python train.py --moe_layers=[6, 7, 8, 9, 10, 11, 12, 13, 14, 15, 16, 17, 18, 19] --routed_scale=1.0 --lr_router=0.00141 --num_attention_heads=3 --num_key_value_heads=1 --vocab_size=8192 --norm_place="pre" --init="normal" --init_std_o=0.0 --init_std_down=0.0 --optimizer="muon_variant" --lr_mult_o=1.5 --train_tokens=301200000 --max_steps=4596
Below are experts of layer 9 (counted from 0) of a mixture-of-experts language model. Rows are named router (the router's row for the expert) and show model dimensions 0-127. Each number is 128 + 32 x the weight over its row's rms, rounded and kept within 0 to 255. Numbers have three digits each.
Before each expert's rows: "comes after" lists some tokens at least twice as common just before its tokens as in all text. This comes from a sample of Wikipedia text that the model never trained on. Tokens count by the router's weight.

# expert 117
comes after: " the", " a", " and", " of", " in", " The"
router:120024158154154129201130170098094104114135149137149123130148156098107094105146157120138137133155131122129182143140138133156148155077115104176108108151158125050086123136186136102069088061104066119097120119114120076151179122145155063139139081152072122121144165157191109146122088192095083143103126147140130117102092071087176107148161151095066163107157121133157164112131127130160175130149

# expert 124
comes after: " |", " B", "-", ":", " of", " R"
router:132034170088145153164131107162118112106104154165209142176165130115143118143148101110137105134078118181121144046116112119098127159108125123122171126130165123138120108135152183114104060087121123069118113150119173138167129174132126089065111126170157159209171156119142156166127074142086141146130114167111127114121107087081148109201062115118095139126123066154148114125113075172117148136177

# expert 30
comes after: " |\n", ")", "\n", ")\n", "\"", "2"
router:141120106127169103201142155146110150132158157180180081113160166066139083105143137134105078166097077193108152129122093161159160136084130192133120064118124162060110121111122136168124156141096096086136097150141175121107114168133170103122101143120105101173109143179114081101162102137091165141181044178186145075145086109121129134124086102120099167121116128127094165143128060129135140113180

# expert 58
comes after: " the", " to", " and", " a", " his", "'s"
router:090106142144181130153178156136150081045098136185172051166162189151086094068129139124096095157133092113174125090117138105094137132126189150142086127121098104146131081165149149136097112110111136153084155106122094105085153105137162105086140096158153188168135179156162143118150068157145146131098122223107104067112063077145147137100134114125096161090155111133121141154136140158147131102153

# expert 105
comes after: ".\n\n", " |\n\n", "0", "6", "1", "4"
router:118123169107166110137149183134101053078115154143161136144140124057151067137133147082112149115138125114142144120099146144118109149124192171118080098145129196098143114102177105106118087128122115099138132130193117109160190126146128106124088124143096089137152163144137113092107109123068177131138058188165148115081136112103120160150121062135107216144090128143111087181096137201158135120206

# expert 134
comes after: " ", "1", "0", "3", "2", "4"
router:162108113141167103118171191143172059146113160164172123150106151093140085125110118109101118108129176174106175113122072143111167172129142182139147076094083147133132095128114133113107143110129059061161095148143189115116154160147164058135112120138105146168144125208127097152139109129081181106198092181194145098132123114089137130177125105135093118119111141144112092137112063107145109153198

# expert 135
comes after: " ", " |", " C", "|", "-", " B"
router:148138144126152128167120164120100066091112148127181162145147168150083114075109135096103149161130141156176145059158102149122158140139165139189074121083134133093153093120158143141111101118116103076071111122140177094120144177103128124123117112244144185117148212143106115092160074140098137150113075105140138066140130172088131139097067129151123128130132087166115094154095129144165149085188

# expert 45
comes after: " United", " the", " of", " New", " in", " South"
router:107110163142146088155146155131081085092158114185135095157157118158124096139120103112157088126088094206155151087099080158163146133171100158122119129139099128056116082117139129115088100108055104091114101146117137088161117116157146126139102068149127115159154193171161157155127079173115127145161122165168101133079082117128173176137124119184078143090106125099144158135163064120132144087228

# expert 75
comes after: " ", " |", " (", "–", " /", ";"
router:101086122109187114179158104083114033116118103141173126145182208170086115128130119129137084158147110127123140159121098130099165123096169139144125173104101144128198123139138149155070090098085120122074084135134166090141162144106116123131114129129128125134182157133117079121116075148118114190178150109175121063087139127088139148156099068161085158142123079103133121166104099176171112138208

# expert 73
comes after: "\n", ")\n", ".\n", ";\n", " Location", " Coordinates"
router:112089148075154115159177198144091090069112096179171103144108119109150119102058089123125119151101064152142185110179103184120142197156155124138092147082124107110136130097140115110133140122115127152109102163098162134136155126136128099136126089149112136149194094122167073151137058130064112153111092175128159077096094149108166160187150111141147206097164159158060147107136110110161143149149

# expert 118
comes after: "0", ")", "1", " —", "2", "3"
router:128117120125134124153134120151157101163113177163162067126125135119100092084133141136120122178119105189126159066206070126156128107084169173142108057096137168117111099114126166155145157122113069111162080221128180117129148171149149085076105141122095097148134142166120113123142083133091161124153071176177114066130121102122144114109079131149159190136110090161109163099139093118163165125195

# expert 42
comes after: " |\n", "\n", ".\n\n", ")\n", "\n\n", ".\n"
router:078116177062142120132149177143081113112129150174150148104122113073137123056093142118047104177123097119146127128125143180128139155135157211128097101096135170059116122092131106132143137146118145078137086105113131140131174155130121096123153138163127134184149153149127109157115107163094129173113089134192121056117106157123158175129107106066099248133121097097105132134154103187137149096128

# expert 92
comes after: "1", "2", "0", "4", "3", "5"
router:149109112087172090119177143102193096160112194188132174172141132106134101141142116134123099139148125154111166094121133162111181179122174133162107088084144169121121120054151089098049132115097118089093089151166167140136129158160099102096113094122094142119173086145116139139140084122102165145187149140124165126098065068100157202107116143134134175122071122115165189132141089077153120139170

# expert 129
comes after: " the", " of", " in", " N", " a", " to"
router:098067153114151130127115183118113115116131145153142095109132149135115058086146158118134135129085130117202137079141101159123094133184130087141144094118132173074097085168159159113112093063089049140116084117147143132140189169152104067115124097149131128168176160206122138176175097178162098143104097156138147127098090122119145091188121122156097147087121051146154101163162139181125144126167

# expert 80
comes after: ".", "-", "°", "′", " (", "\n"
router:135115122090127118145203191130139019092110185144195143115124100149099122117100125133135120144144131203123183063119144170139158184160150078162106107084116128068172060063178117129107100071099118124072111165114162111125108163178104096092129073109104161118152130131155107087129095168126110166174164115138148095129141108115141138157148113131130140111145139129145182155138088144144172157145

# expert 43
comes after: " M", " H", " B", " K", " D", " W"
router:143085115078153132094116166150142079093131219170138153130168179146123148109094125101113090143146111149136141120128123135139100140157111091131136100092161108088151120134167167130105080089110135115111131162141146103115178144106164131111103144132181156132232190172109121138114124128130151169173097211147120115148086094067132191173059104092125132093098111097128102091085108072143085084191

# expert 133
comes after: ",", ".", " and", "ed", " known", " was"
router:093126127052116139158149136108148126129088175151146130134169115086137073109142116128136083161152133171100149137152060145138143129101124084164136095093121205128179118065118145194094116069107090134121135147183143074101124092118160065168133051118129146179158154170161172102165130173091177193100080158140136116093149065093168183142110156095123143161132124127125119167133092133111152137135

# expert 37
comes after: ":", " ", "\n", "°", "′", " ("
router:117106116049149118135139170111170003127096159171193164133119172139119143113107115112137107115124080160111163124120135131095188160126162099161056135105107152119181142090183145141068093087112102133067073147123127112168119126191112112127130087121118161104137127127119098126117065151143126171192143122130133086082145139123166149171144118165123170126092150138100175132109092118175149135190

# expert 1
comes after: ".", " b", " |", "%", " h", " |\n"
router:101107118142114126114133166141076047137126205144190185165135183098084124128130183133094106135144169165112152073145118172086120166114113098151074077113164101115158096111215144117111082086160139082080116153163143114160134164145111104098130081166106135162166132162151117131130110173123077188144150152122136054120097110094137129103119126169124128138114078098154131125127084135175104126201

# expert 145
comes after: " the", ",", " a", " it", " he", " they"
router:132105117161186163150153186184143102064124195123145118128155119127126065079168133114130125160125102175157110121163127156084170143097089121178114116122171142095129123128197127141073117088083112138139131138185118107166169104135121127146088085126128117193162202082116111092197114120061085163141096165095114106155125083070125075100124119134099184102084114095140133179122130112159140125160

# expert 131
comes after: " was", " he", " to", " and", " also", " He"
router:096111165085174136155118122117144140147156151150132105189156156108132057103101144097125078149109133155136127134142125174092139129134131106135146124155096160078107130126123180096107088103090099122114081115172118070173188147166157096103113123162166110165126176210187115109148083139100152188101090149136081086130122066064201164085098175151093126151145133161081141115114121109175197099124

# expert 101
comes after: " ", ".", " (", " $", ":", " −"
router:119113115118144089125171165107146067109135238135137122124146174109120105104126140099114050128105114182093138052192101097134137143146193104156117092105164154099135107095186155105106082103119127169059109122162145135120109193145101103090145062154096105195155125189151138162085150153138117162146143129131136118107144149099116150165090074132108142103118147147131130173108122095130189174169

# expert 154
comes after: ",", ".", " that", " to", " and", " is"
router:086107158127185156146167163195161094096127247127133127125117137072117107103138154156077070132106128162106137125144135082077097115141119141166119132067163174114165127113172120127084085091099089130146112141157144112126133091109107119148136067147138114172144192151137126136157095117107117209101161178149135155138147096119118143143063134148068222140074133087104159130123114115103102117148

# expert 152
comes after: " T", " a", " the", " t", " F", "T"
router:136065124140130157175152124127150071065081124149104098141127184110117122102138156041124123123136133137118183141138117184109156135140172179123132135138132171062129135123143175049072158107098086156155072125143158087125146125144151079095098095147106156097188184126095120099113151142136131138131107178197118128149070106108225109148093070086126168107156125132123131124141093119145155165159

# expert 77
comes after: " the", " a", " and", " to", " an", " was"
router:148121119102145115156134194161169141039074133130124094127165156115130079079126144126089125157129102131115132117132117094087191162126208192148086085133149131098115095088193169151120097096106112120066143127140151063195153087191137044133138075164090173141169188139148131147147101173125125172101101125101114125149075146138136128115134113132128154109141090155137136160120075144144170135136

# expert 62
comes after: " |", "|", ";", ":", ",", " in"
router:140082171037201110135150120133159083149128169159210110141176169135135118099108116145103096158120082125142124123183119127136114186161137132127054137117147146096129158119158118151064135131109053080090101140132144132185143132160154131135109153139098123183153172147129103138102114162146145155162072146147131068114156041122183082104146056108122131111153101169098120137112166111153113144166

# expert 23
comes after: " |", "|", ";", "1", "2", "3"
router:135108146088212129107135130124128061111141115131162117158147192087102091141078150151139106115097111129109119113160163153138123153143218173120103097123185141092143106115196166108092095120130071081078109148129150145135167163137098135139103108180105135173212110150110101130130116172105152187127085112173156101119122091115186141118131070152086119105132133150079118149134154097222137101168

# expert 51
comes after: " the", " and", " a", " to", "'s", " his"
router:144081164126129077118145112138167126114099142169150103154191139134137110138150105073066126086098118109065095112126134127164167185098185104123114138106136158134135073123175142175138121087074115104077155132166181056136150175150119071131134124144141099168165168167163136124160093118173149155138129209117102078154085114065164145138125132126109141154068147139112127149069101148124080052147

# expert 21
comes after: " P", " C", " p", " t", " T", " c"
router:158118091066177170170141103148113085111124156162140166125105181119104098122150122075081122118105146115143132081146110115124116138113152114152105150051137148109112140078191161098081137112130075118060129185138106117105128092130173099144116128138145161158181177127143129094128120143063157171150119117153185058162054130081171151197098106074131146142136126087143110137153122126217107126165

# expert 25
comes after: ",", " |", " the", " of", ":", "-"
router:092091154125157141181147146169134121085108129135168146172159158169091114159104159134088072141109095120092182088095074102099168149093094156100165072118168114115119114109132174135080122066120156104086140153144126101183119166148110109126106127180143132183174149164140131167170045128085149164160088168122135124106129104074152181176063110098099121099105118157160161183109072158154122135142

# expert 157
comes after: " |\n", "\n", "0", ")\n", "1", "3"
router:129074149107223130118155169134130100104122171186184121153151135084117139128113131158103123144083163150095210105136076172179149139136117193175113044086087186132144120114130096159142173129131098107113079154139166125103163149112133087128086121121109091142157133171073102160124091148076140182143121136108117080162108124091117099163079114131121186131108106112139179144116083111087164131171

# expert 146
comes after: " |\n", ")", "\n", ")\n", "\"", "1"
router:128101121133193121152108162162153121123129153219188095141139158086116085100131106150123081178096082150106160098155087194154118093113146149153099078122107168090146134120114115155145152128106092086141077167123151123116146146153178090099072149126120124184123171190094072133165100124084134177110081160132088058144085105128122136184121123161120169118087110126122167116166047117125160097154

# expert 6
comes after: "0", " |", " —", "1", "2", "3"
router:147125166126139111131114105071141093127117240154217112144161172097108066121139196111112114171142128182132182070178103144113106117090177147167111090105196167142112119133124151136110106128103059099135088165167176143124139143158108124102122132099097128143160130135103118079137079149092138133147097165135122130110143076097120137132096137108143144132119109109102155124106093097224151108205

# expert 139
comes after: "-", " |", ",", " of", ":", " by"
router:092065211122136139162178102189093106117073139148183133110188136137133098071139139130114114122067106121141126088118094104090144162113090124129147123117130168131129124097114131128114128096110121121105132114132144049203130139153136120101083132176167138220158151179106116170133061221104148142166114176152141122122109098115181147155098115062147126117096127118112148147131087159163121147188

# expert 52
comes after: " |", "|", " the", ";", " won", " –"
router:112076199117144131144129205090110101114159145135160127156182178118115058114155133146129132175084150172149108036099105173157143137131181114148119126125155114082108118119144135154116099064105053092147123152119123091118160154111121121098150096203103160143195194190122099099156112140142120165085077139158109106117152080099139087135089128145131148129135109173135067178139131158154107109142

# expert 41
comes after: " the", " The", " a", "The", " first", "|"
router:117095118131169100149154155105130047130149157112142114161141137136076131129115118080153101113118125157150171053119127161121161133163176155173116100102104192075161125116157138105100068093111098108113130165176129107180153104145079148097131073135128123142156225188167128088143091168091135115117076187163108127154133078095154149138126153159082129173115115117141124131111088117097102051196

# expert 81
comes after: " the", " New", " The", " P", " in", " Sh"
router:125042159101156158166169149105088093116154200126146102135168142113090063118103093126151110128125119117182164070123083141157126164072134088173133126075158121073138110161196144092110096102110116080081152132141128043120125137158118126184123106168125146126146163114148128132100161157109176165149082161151087119123102081133166124169094110088130156111117203083146130116164173113162113103173

# expert 107
comes after: " S", " M", ".", " T", "S", "M"
router:110071129106156154104129161129094092130072192175157178154126161101166128069096160108110109177120070160159186094181155136156128138128127102163059054084184114087165106132148181133091157080104123096145120133147160135081116123183108107099129130165117179138168152172118120099119135134110165159183082185133138114157145100102157117139111079076118156089081144148106080132169117109141094115105